config = dict(
    n_layer=8,
    d_expert=416,
    activation='geglu',
    moe_layers=[2, 3, 4, 5, 6, 7],
    router_score='sigmoid',
    routed_scale=2.0,
    balance_loss=0.00238,
    scale_expert_input=True,
    norm_eps=1e-05,
    optimizer='adamw',
    beta1=0.9,
    beta2=0.99,
    seq_len=1024,
    steps=4605,
)
Below are experts of layer 2 (counted from 0) of a mixture-of-experts language model. Rows are named router (the router's row for the expert), gate (a neuron's input weights, with its number), up (a neuron's input weights, with its number), down (a neuron's output weights, with its number) and show model dimensions 0-111. Each number is 50 + 10 x the weight over its row's rms, rounded and kept within 0 to 99.
After each expert's rows: a language model's description of what the expert responds to; "gets" lists some tokens that make up at least twice as much of what it gets as of all text. This comes from a sample of Wikipedia text that the model never trained on. Tokens count by the router's weight.

# expert 4
router:48 46 55 60 47 66 56 55 57 44 34 60 50 53 42 40 51 54 50 63 53 58 55 39 44 62 53 42 57 45 37 64 65 59 46 40 55 43 37 36 45 58 40 52 63 58 66 48 71 58 45 54 43 67 45 57 48 41 52 58 48 65 39 53 57 51 64 47 50 40 50 45 38 55 44 44 53 47 46 42 38 51 50 62 62 51 34 32 52 32 42 47 49 54 48 55 80 49 52 50 57 39 56 42 49 58 59 47 48 46 62 35
gate0:52 52 54 53 57 55 42 40 51 65 47 50 53 56 59 31 47 54 39 60 46 49 54 46 51 57 38 70 56 59 56 66 47 59 33 42 49 54 59 52 36 60 45 54 68 60 57 56 45 61 78 48 54 49 48 35 72 42 46 58 49 58 53 37 57 35 60 52 51 36 51 36 53 48 52 56 71 54 47 54 47 59 45 42 51 51 61 57 54 74 67 44 46 56 40 61 67 60 60 52 40 55 66 49 56 57 56 66 31 56 54 42
up0:57 54 39 49 59 57 64 45 51 57 54 35 58 51 47 54 50 67 47 37 51 51 54 66 45 35 43 56 45 61 58 55 59 68 36 63 48 35 61 58 49 52 51 38 50 61 47 72 59 39 68 30 48 56 45 31 44 56 64 61 34 64 55 53 55 48 59 62 46 47 58 49 31 38 41 48 38 61 45 48 45 48 38 45 60 47 50 41 51 48 59 34 58 54 23 44 69 52 50 67 54 60 48 54 42 55 52 43 41 54 65 38
down0:53 42 52 61 52 40 52 50 60 61 54 58 63 49 49 52 33 51 57 45 49 49 62 59 49 42 48 63 43 55 47 44 55 33 52 38 44 49 37 43 59 75 55 48 59 46 51 59 46 42 52 44 41 43 48 53 40 56 52 53 71 39 72 40 44 52 60 41 45 62 52 71 61 55 46 29 42 46 68 61 60 37 49 48 57 49 41 45 57 50 65 58 37 50 58 67 61 65 42 53 39 43 57 56 63 39 42 45 52 41 50 32
Headings and numbers. Section-heading markers == and ===, plus digits, percentages and table cell breaks in statistics, with some adjectives such as white, good, poor.
gets: "==", "0", "===", "201", " |\n\n", "%"

# expert 10
router:53 35 61 55 56 52 57 39 27 52 59 59 45 42 49 60 52 46 66 45 60 39 39 52 67 58 42 36 55 59 49 58 44 40 29 49 54 46 40 55 45 73 36 56 49 46 47 35 42 41 73 56 50 41 74 55 39 43 62 61 48 54 45 50 45 46 36 38 37 36 45 68 36 65 52 53 72 48 59 40 39 46 55 71 61 46 49 47 31 57 48 56 69 62 39 56 42 45 58 51 51 60 58 40 42 75 49 37 45 64 25 42
gate0:68 58 70 46 42 32 66 48 32 47 39 61 50 56 44 51 55 51 57 48 43 60 58 42 43 49 64 39 46 49 58 54 61 40 57 51 29 50 52 54 40 51 51 64 52 51 48 66 39 41 48 42 42 52 56 35 61 47 62 43 36 55 48 54 56 54 54 59 44 47 44 60 58 53 48 46 44 41 43 47 25 44 30 57 55 39 51 50 40 48 49 55 51 56 39 51 56 45 65 35 57 52 47 40 60 55 38 45 50 47 43 59
up0:46 48 45 52 53 54 47 42 51 52 60 41 49 40 39 62 50 71 50 44 53 43 61 39 40 39 56 67 60 52 39 56 37 54 55 65 43 46 57 60 30 36 60 53 70 58 39 58 57 60 64 51 45 58 56 55 57 58 46 43 59 71 45 47 39 49 40 52 50 64 49 57 53 29 40 69 34 36 47 56 45 49 54 31 65 40 52 41 56 42 42 39 40 46 46 36 61 66 35 61 41 50 43 26 58 46 47 40 52 53 57 62
down0:40 47 45 44 62 50 63 53 49 54 64 43 55 44 53 64 50 48 62 52 59 41 40 43 50 50 55 36 46 68 49 44 46 48 30 46 57 45 50 39 49 54 34 64 47 37 42 49 44 64 54 57 46 33 55 51 52 56 52 41 55 68 42 34 46 62 39 48 54 38 41 66 61 55 60 49 63 39 45 46 48 64 55 40 44 59 41 52 52 54 58 50 59 42 66 51 44 65 49 60 54 42 59 54 49 53 45 62 44 43 55 43
Spaces and capital initials. Bare space tokens and single capital letters starting names or numbers in lists, tables and sports squads, such as João C, Ove K.
gets: " ", " B", " K", " C", " J", " A"

# expert 3
router:36 50 61 54 57 41 39 53 61 45 55 57 49 56 47 41 56 36 60 45 48 56 43 64 43 50 69 43 48 52 38 45 50 52 30 59 46 74 44 48 45 62 44 38 56 73 50 55 52 40 59 51 51 39 41 57 48 57 65 48 52 66 53 55 51 59 54 38 42 39 57 65 65 58 49 60 56 64 44 50 46 56 53 58 46 50 54 54 29 59 65 57 41 82 61 62 59 44 49 66 35 57 36 58 39 49 46 38 46 68 45 50
gate0:53 56 50 48 32 63 61 63 49 45 22 49 34 41 45 54 65 36 60 36 75 43 55 53 40 57 58 39 27 40 56 54 52 40 40 62 64 51 46 42 54 55 55 41 69 57 42 45 43 58 43 60 44 50 48 55 72 45 48 35 53 46 56 43 47 66 50 56 38 54 67 25 57 40 50 46 68 50 61 76 46 58 39 42 57 47 47 49 53 37 46 39 37 71 64 58 59 45 60 32 62 38 55 70 53 54 38 54 28 44 57 33
up0:55 45 43 42 56 59 40 54 47 31 52 45 53 50 49 59 63 42 56 35 64 57 56 47 54 53 52 44 47 37 51 79 39 27 42 59 60 44 40 66 50 57 64 28 61 51 48 48 38 37 50 50 53 53 49 60 59 53 47 42 50 41 41 57 36 78 39 64 58 50 55 39 44 56 46 48 65 49 50 68 43 57 53 50 47 54 47 40 59 34 49 47 37 41 45 48 58 43 52 37 34 29 59 60 37 51 39 48 45 41 65 44
down0:44 70 49 50 57 57 51 46 32 39 61 62 26 59 50 46 58 51 52 46 59 25 72 47 40 54 48 57 62 47 61 49 53 36 62 53 39 51 64 49 57 41 59 48 37 51 49 60 36 44 50 49 59 39 39 45 51 32 45 26 54 50 54 39 40 57 39 60 47 61 47 62 51 55 57 52 74 42 45 56 46 64 31 47 74 54 46 51 56 46 45 38 31 51 36 58 45 61 39 55 58 53 35 68 56 66 39 64 63 33 52 50
Auxiliaries and clause connectors. Function words that carry a clause forward, such as was, which, not, would, but, may, first, often in sports and general prose.
gets: " was", " which", " he", " not", " first", " had"

# expert 14
router:38 37 57 52 43 42 44 56 50 34 27 59 51 58 62 46 58 28 37 51 52 43 46 55 51 64 38 37 53 57 54 77 46 46 46 52 64 50 46 42 52 64 44 48 49 52 65 61 64 62 41 49 51 54 55 61 57 43 39 57 38 59 39 42 54 54 44 36 42 49 64 58 46 53 74 61 49 43 65 34 45 49 54 71 49 58 50 40 24 59 42 62 41 66 61 61 52 56 48 40 52 50 62 63 63 57 47 52 34 47 42 33
gate0:67 53 38 41 41 44 48 54 39 60 63 59 65 36 50 46 53 49 41 41 55 62 32 32 59 34 48 50 48 31 45 56 49 40 51 25 63 46 48 50 44 58 47 51 48 48 28 47 50 57 70 46 47 46 53 55 61 52 46 73 66 39 54 43 67 34 39 60 38 27 51 43 65 66 43 49 54 48 41 53 37 40 38 38 48 52 40 37 40 47 61 66 67 36 56 37 55 39 45 44 58 48 35 49 51 64 49 63 45 23 24 44
up0:42 50 62 42 70 51 66 53 80 42 60 30 29 43 38 54 46 45 68 53 44 35 29 60 45 50 31 48 53 54 48 38 44 35 58 65 55 55 39 43 48 43 45 66 41 49 51 55 45 28 42 42 47 62 42 45 45 32 38 56 51 54 43 63 40 51 64 38 60 66 39 56 56 34 25 50 50 62 49 72 76 57 48 39 31 48 51 51 61 47 52 47 51 57 62 53 66 61 61 47 57 49 45 60 53 51 67 28 54 55 44 62
down0:50 46 46 48 51 49 41 48 39 72 53 39 46 60 62 61 53 42 40 69 38 51 49 57 57 37 61 34 53 65 59 56 38 42 45 50 41 65 42 44 29 58 37 52 52 70 64 41 48 34 77 55 64 60 54 46 57 45 40 55 45 54 57 44 52 52 36 50 26 44 63 45 34 53 58 51 36 54 42 26 56 29 55 71 41 45 56 56 66 62 41 54 41 44 44 37 50 52 56 59 61 53 48 69 55 29 49 41 50 56 61 61
Sentence-ending punctuation. Periods and other sentence-closing marks after a name or noun phrase, plus brackets, colons and quotes, before The, He, It.
gets: ".", ".\n\n", ".\n", ")", " (", ")."

# expert 15
router:45 64 54 59 70 37 35 44 49 28 56 53 65 46 59 49 53 55 49 32 31 45 53 55 67 58 34 66 47 39 51 57 43 38 28 51 52 49 48 42 44 52 55 67 35 77 56 63 48 37 45 47 63 57 52 57 53 52 39 54 54 71 49 41 68 45 47 43 24 50 67 62 69 62 40 57 43 66 64 43 47 64 52 74 51 58 40 45 56 57 51 49 59 49 48 56 57 63 68 57 47 47 51 43 47 52 57 38 46 46 53 35
gate0:45 59 50 56 30 66 46 45 57 43 33 59 53 35 65 58 71 39 65 45 57 81 41 59 60 65 43 20 56 57 65 54 56 52 47 61 70 59 48 53 43 60 41 34 52 55 51 40 45 44 43 59 55 51 64 55 64 63 64 52 39 58 56 57 58 58 38 43 44 42 58 48 58 52 59 58 39 54 50 43 49 42 43 59 45 47 35 32 47 61 49 35 55 64 57 58 50 59 52 37 42 52 64 57 54 44 61 53 54 53 66 34
up0:59 43 52 52 51 55 49 66 72 42 56 29 48 47 27 57 59 56 43 56 46 41 42 51 42 40 45 62 50 63 40 69 55 56 55 40 48 59 56 59 56 59 57 47 33 62 43 45 55 46 53 60 45 77 57 34 56 61 36 55 60 59 56 39 46 56 53 48 48 48 31 35 52 40 61 39 51 44 49 39 28 53 43 39 62 79 52 42 60 46 37 67 65 53 53 34 63 47 46 50 60 52 46 33 37 62 61 40 61 53 29 63
down0:49 55 55 55 63 57 40 32 44 63 40 57 33 37 53 55 75 51 39 35 61 39 51 52 20 56 59 48 66 47 48 48 71 52 49 33 49 51 38 60 59 59 54 56 55 48 52 33 43 39 61 74 34 53 59 37 53 36 50 61 42 52 38 50 43 65 52 55 56 66 40 48 38 51 49 35 84 55 64 58 40 49 62 47 58 31 34 42 61 54 62 52 40 35 33 49 33 65 42 45 70 35 47 32 54 47 39 41 53 64 58 51
Prepositions after verbs. Prepositions and that right after a verb, especially after passives or served, such as seen by, served as, return to.
gets: " to", " by", " as", " at", " from", " that"

# expert 9
router:63 37 54 55 48 43 49 49 52 46 64 63 48 59 33 51 58 42 45 40 56 62 47 45 50 45 58 55 51 49 34 69 55 59 51 40 64 51 36 43 63 52 60 45 52 56 33 60 46 48 56 41 37 52 61 55 38 32 55 50 61 66 43 79 53 53 55 48 45 52 54 66 52 53 52 52 44 48 51 51 46 56 41 47 66 42 37 47 33 49 61 51 62 44 27 30 47 47 51 50 45 53 50 57 34 58 55 50 47 51 70 45
gate0:39 83 54 56 55 52 55 36 41 48 38 47 42 58 49 61 67 43 46 42 52 61 65 55 59 35 42 43 50 66 55 57 55 36 36 38 61 24 57 32 46 60 50 49 42 38 42 43 60 64 51 37 38 52 28 58 63 43 44 52 50 37 33 69 64 60 46 51 44 45 50 62 57 47 55 57 49 56 43 48 45 64 40 64 46 58 43 63 40 41 49 57 58 65 52 49 60 48 52 52 49 65 49 63 57 26 51 47 59 45 42 44
up0:52 51 33 53 50 49 62 44 71 44 42 48 40 51 42 43 39 44 68 42 37 53 45 55 36 57 44 54 62 54 43 42 39 62 69 50 42 51 50 58 73 55 56 59 38 53 42 65 38 46 66 57 57 52 48 43 42 39 63 54 33 66 48 46 52 34 69 48 68 52 55 52 48 60 47 28 52 67 66 42 45 41 43 50 45 42 50 75 36 50 44 47 60 49 51 44 47 49 49 35 41 48 41 53 44 36 36 47 48 44 49 50
down0:54 53 45 46 50 61 46 48 44 60 56 32 47 50 48 47 52 39 66 46 50 45 47 61 43 48 68 39 41 43 69 54 67 58 63 61 66 49 58 46 48 59 46 34 47 32 45 80 54 61 42 35 41 16 43 47 57 38 37 36 52 38 62 56 56 53 49 59 50 54 42 52 52 42 44 40 38 63 57 48 48 52 40 61 48 42 52 65 57 39 51 42 25 60 64 53 49 52 44 59 61 52 53 63 53 39 59 47 45 51 58 50
Numbers in tables and infoboxes. Digits, scores, birth years, percentages and separators in sports tables and biography infoboxes, such as 3–6, 1998, 47.01%, Height:.
gets: " |", "6", ":", "\n", "–", "5"

# expert 7
router:61 62 47 50 48 55 71 32 50 49 56 48 44 54 52 38 53 50 60 48 40 57 47 52 52 56 47 46 44 37 35 44 46 42 34 44 35 46 58 61 43 49 47 57 57 57 39 48 43 55 48 60 38 58 55 57 45 66 51 50 36 65 44 62 55 67 25 52 57 66 65 60 71 56 45 45 66 48 51 56 44 67 62 51 62 42 35 54 44 63 42 47 73 44 56 45 41 61 72 45 43 57 44 49 25 61 53 56 57 36 42 49
gate0:47 47 52 58 55 52 40 50 37 44 59 39 57 66 44 50 48 38 39 55 53 68 41 36 55 64 34 48 57 43 43 53 54 50 55 57 62 46 56 49 34 51 36 36 48 31 51 38 49 45 47 36 53 47 39 63 51 56 57 58 53 62 38 57 36 39 63 49 48 50 42 62 48 65 40 46 37 41 49 36 57 57 49 76 47 29 41 55 31 46 39 39 37 62 57 52 47 37 59 43 52 41 54 43 23 51 55 47 53 42 44 57
up0:55 52 52 63 46 52 45 61 69 59 37 60 38 53 62 51 59 55 59 46 50 46 54 59 55 33 57 61 51 54 54 47 57 38 48 47 44 38 31 56 59 45 46 54 58 48 35 64 59 69 50 55 51 66 51 39 50 41 40 60 40 42 67 59 72 65 57 49 50 54 46 33 56 46 45 49 65 50 55 42 44 30 25 29 58 71 56 29 52 52 58 50 56 35 33 34 66 49 42 56 51 49 48 46 72 53 50 44 59 60 54 43
down0:29 50 42 52 57 47 58 47 46 49 33 37 52 40 37 32 52 33 49 48 65 29 58 42 43 56 55 66 34 59 43 45 37 35 43 34 49 49 52 56 59 53 44 67 57 73 68 49 60 33 42 58 55 67 71 54 36 55 60 52 42 38 30 59 63 40 45 64 36 52 50 51 58 50 73 37 40 44 47 42 37 25 36 45 60 31 53 39 46 51 41 55 51 40 40 54 52 50 44 46 51 42 56 49 55 39 56 61 44 60 42 61
Of/with, coordinate slashes. The prepositions of and with, the slash between coordinates, and short name pieces after a capital initial (T-f-L, Le-ontas, Gu-ha).
gets: " of", " with", " /", "/", " for", " into"

# expert 13
router:44 60 50 38 56 68 36 43 38 22 58 48 47 64 58 60 60 44 65 33 44 40 60 54 49 47 61 68 44 61 52 56 61 56 45 43 55 38 40 65 54 52 43 48 56 50 48 22 56 63 58 32 35 34 41 61 65 56 51 56 46 67 54 48 46 48 40 35 57 47 54 66 43 52 54 48 54 44 50 53 66 56 45 65 41 34 47 62 57 36 42 24 30 60 42 49 55 43 62 47 65 66 57 38 51 56 45 41 24 72 43 29
gate0:62 67 49 42 49 60 52 36 39 56 49 40 55 44 49 57 61 64 56 36 45 49 57 46 28 49 54 40 46 25 71 47 54 62 47 58 55 41 51 42 38 57 52 47 52 53 49 48 38 24 52 48 55 54 44 56 54 53 40 67 75 48 50 21 57 34 46 55 58 72 67 48 59 33 44 62 35 65 43 43 42 62 54 48 49 42 56 53 59 48 57 32 54 66 51 48 61 47 29 49 47 47 59 53 34 66 33 70 53 56 51 50
up0:41 43 58 53 66 51 55 47 63 51 44 54 42 71 56 17 27 52 47 60 51 42 48 55 57 67 45 58 56 53 50 57 51 45 32 29 56 49 52 45 38 35 48 52 65 50 49 46 62 57 41 69 37 50 41 48 43 35 49 35 27 60 22 48 41 49 46 48 55 44 49 46 44 40 45 64 71 25 41 50 48 50 63 50 66 57 63 33 50 64 42 55 39 51 42 51 59 55 69 53 55 67 35 47 45 32 55 44 56 51 39 50
down0:25 45 47 52 28 65 17 57 45 64 40 60 41 34 54 59 52 56 43 52 49 57 49 63 53 46 57 42 34 41 48 43 49 58 55 47 50 61 59 48 47 28 20 60 52 50 50 47 55 52 52 57 42 46 57 64 60 44 46 44 60 41 57 59 40 38 38 42 51 50 66 42 68 73 45 29 33 53 29 46 46 52 56 57 64 51 61 55 45 37 43 44 47 55 50 53 54 59 40 76 55 51 44 50 49 55 55 59 31 57 54 54
List dashes, noun suffixes. Line-initial list hyphens after headings or line breaks, plus noun-forming suffixes like -ation, -ity, -ization, and the word time.
gets: "-", " |", "\n", " -", " time", ":"

# expert 0
router:58 51 42 62 63 53 39 38 42 50 65 54 63 49 51 45 64 50 72 52 50 55 45 60 46 62 49 57 34 43 38 50 42 44 40 70 60 54 55 50 40 62 54 54 44 50 46 55 60 34 64 46 44 45 66 57 54 43 47 51 51 71 36 44 24 41 50 35 52 63 61 74 62 55 61 44 59 61 70 39 35 40 63 58 46 55 62 51 46 39 41 58 58 40 56 58 33 56 51 46 40 57 58 45 31 46 58 65 45 57 52 41
gate0:42 61 45 54 48 63 43 42 46 53 44 51 59 55 49 54 50 34 28 54 49 57 45 52 66 54 36 48 56 31 63 57 39 41 50 38 36 52 63 50 54 52 50 48 53 66 62 49 41 47 68 56 42 58 55 49 43 57 64 68 55 67 46 33 61 34 58 52 57 47 54 66 60 67 36 37 60 37 42 47 61 43 42 66 58 50 55 62 36 52 46 36 62 55 41 43 52 70 50 43 49 62 31 35 53 53 47 30 44 63 58 67
up0:58 57 40 46 50 53 70 52 43 40 45 39 47 45 50 52 52 46 47 49 45 60 52 45 44 41 63 49 30 37 39 58 54 34 53 53 22 46 49 59 65 34 32 33 58 49 57 59 64 44 40 55 67 53 23 57 41 41 50 64 48 40 44 44 40 59 44 49 58 57 40 71 72 50 38 63 57 52 43 52 45 65 47 56 40 38 47 26 55 58 60 44 37 48 49 50 40 73 33 67 40 74 58 59 43 43 52 49 50 32 49 63
down0:39 57 60 44 27 56 42 47 64 23 36 46 43 51 43 29 49 57 56 71 69 57 37 63 54 53 53 48 58 49 39 56 59 41 72 46 35 47 43 46 44 50 53 41 56 45 46 49 55 46 52 49 46 58 47 66 34 41 50 36 62 36 45 67 42 48 66 59 58 57 58 61 57 70 61 52 50 38 54 57 57 40 58 40 29 33 76 60 52 56 44 48 41 65 50 36 37 58 40 50 45 35 40 62 48 55 56 53 58 41 50 46
Locative prepositions. Prepositions of place or time like in, on, during, often after a period or "was", as in born in, village in, held.
gets: " in", " on", " In", "In", " during", " On"

# expert 2
router:53 55 55 69 64 43 34 25 51 36 39 60 53 35 47 52 59 37 61 22 52 42 55 41 53 48 47 46 55 59 47 58 50 48 41 44 49 47 53 47 55 61 43 55 51 75 60 32 65 38 57 61 59 45 45 64 62 51 52 69 46 73 46 53 56 48 51 61 39 56 48 73 65 62 51 57 62 44 72 36 38 49 49 56 51 53 53 57 34 34 50 41 60 72 59 40 64 47 44 48 50 60 67 46 33 64 74 44 38 39 55 35
gate0:61 47 60 45 51 57 42 54 56 76 66 59 47 77 42 53 46 56 56 52 39 40 59 49 59 38 53 57 43 50 39 56 54 57 45 62 43 36 50 40 46 45 56 60 51 51 54 60 51 55 48 53 23 37 51 64 55 78 51 51 40 55 39 60 34 74 54 45 53 41 76 36 54 66 65 55 51 62 42 58 55 27 63 76 52 47 45 30 65 58 48 66 39 29 54 63 36 40 55 47 34 58 40 52 50 41 20 42 47 40 42 17
up0:37 46 56 38 67 51 60 64 54 70 53 62 51 63 44 44 44 67 59 49 57 42 63 34 54 54 45 50 34 49 52 65 54 50 44 52 48 29 53 46 49 55 46 60 68 55 35 64 72 58 61 45 38 46 59 63 49 62 65 52 43 55 48 31 53 56 58 41 46 43 31 47 60 73 53 54 65 43 45 45 62 36 60 58 53 65 47 47 56 66 52 60 40 41 50 50 54 41 65 46 49 54 38 55 49 61 32 47 39 38 32 21
down0:40 41 43 45 52 51 40 52 53 40 56 49 48 51 37 61 30 70 53 42 46 65 49 51 59 47 44 68 44 53 58 47 46 67 44 31 48 28 50 54 61 47 46 61 46 42 56 39 41 52 47 43 47 50 54 48 49 46 57 52 46 36 55 45 37 66 39 41 43 59 43 44 59 55 62 57 58 48 48 41 57 55 75 67 47 69 46 43 54 45 43 57 29 40 67 35 52 44 45 32 55 53 58 55 40 59 53 33 52 57 45 54
Determiners and possessives. Articles and possessive determiners before a noun phrase, usually after a preposition, such as the, a, its, their, 's.
gets: " the", " a", " The", " his", "'s", "The"

# expert 8
router:61 41 53 48 57 56 43 38 59 44 58 50 46 54 66 53 49 48 52 23 53 48 45 55 55 78 45 46 52 44 51 52 46 53 33 46 61 43 50 47 52 61 33 38 59 49 42 49 53 41 54 60 49 45 54 67 57 57 36 60 34 67 51 53 49 52 58 32 43 45 60 68 39 61 37 60 55 60 64 62 36 52 52 70 30 54 52 50 52 48 53 52 54 55 57 42 53 46 44 48 30 75 67 46 48 52 56 51 45 56 37 26
gate0:64 66 41 45 55 34 51 54 31 57 58 48 37 41 41 49 47 55 51 45 46 46 57 52 54 51 44 51 51 54 68 60 46 47 52 58 59 53 38 21 57 66 48 48 32 40 55 56 55 39 53 43 55 45 29 56 26 63 52 55 67 44 39 48 39 44 56 39 54 57 51 55 46 39 57 41 33 53 55 44 79 48 72 54 54 52 42 51 30 60 39 55 56 61 49 37 61 48 51 66 53 59 66 52 35 52 59 42 59 63 50 44
up0:44 54 50 51 64 47 57 74 29 65 53 43 38 50 56 42 51 48 62 34 57 44 36 43 49 55 46 39 47 50 54 47 44 47 52 55 55 52 57 33 70 55 35 50 38 59 66 52 50 37 56 52 50 50 33 48 46 51 45 47 36 46 59 50 61 48 66 43 48 41 60 57 50 53 53 41 37 71 58 53 48 55 72 45 39 62 34 66 48 54 52 53 60 52 41 45 57 62 47 53 50 59 57 54 53 45 69 26 59 58 55 35
down0:41 38 32 44 54 37 52 43 35 39 31 65 57 47 41 59 37 50 50 55 71 45 59 50 41 47 50 53 59 45 49 65 49 40 60 67 59 50 40 47 62 35 53 40 49 55 48 46 52 46 47 50 57 47 59 47 38 55 43 46 58 29 41 66 48 46 56 49 39 76 50 63 65 33 55 54 60 52 39 51 53 45 55 45 61 56 63 53 57 30 37 61 30 52 52 61 35 49 38 44 26 47 66 46 53 54 63 61 53 56 66 67
Commas and conjunctions. List and clause separators: commas, "and", "or", semicolons and ampersands, often closing a name or phrase in lists and prose.
gets: ",", " and", "),", " or", " &", "\","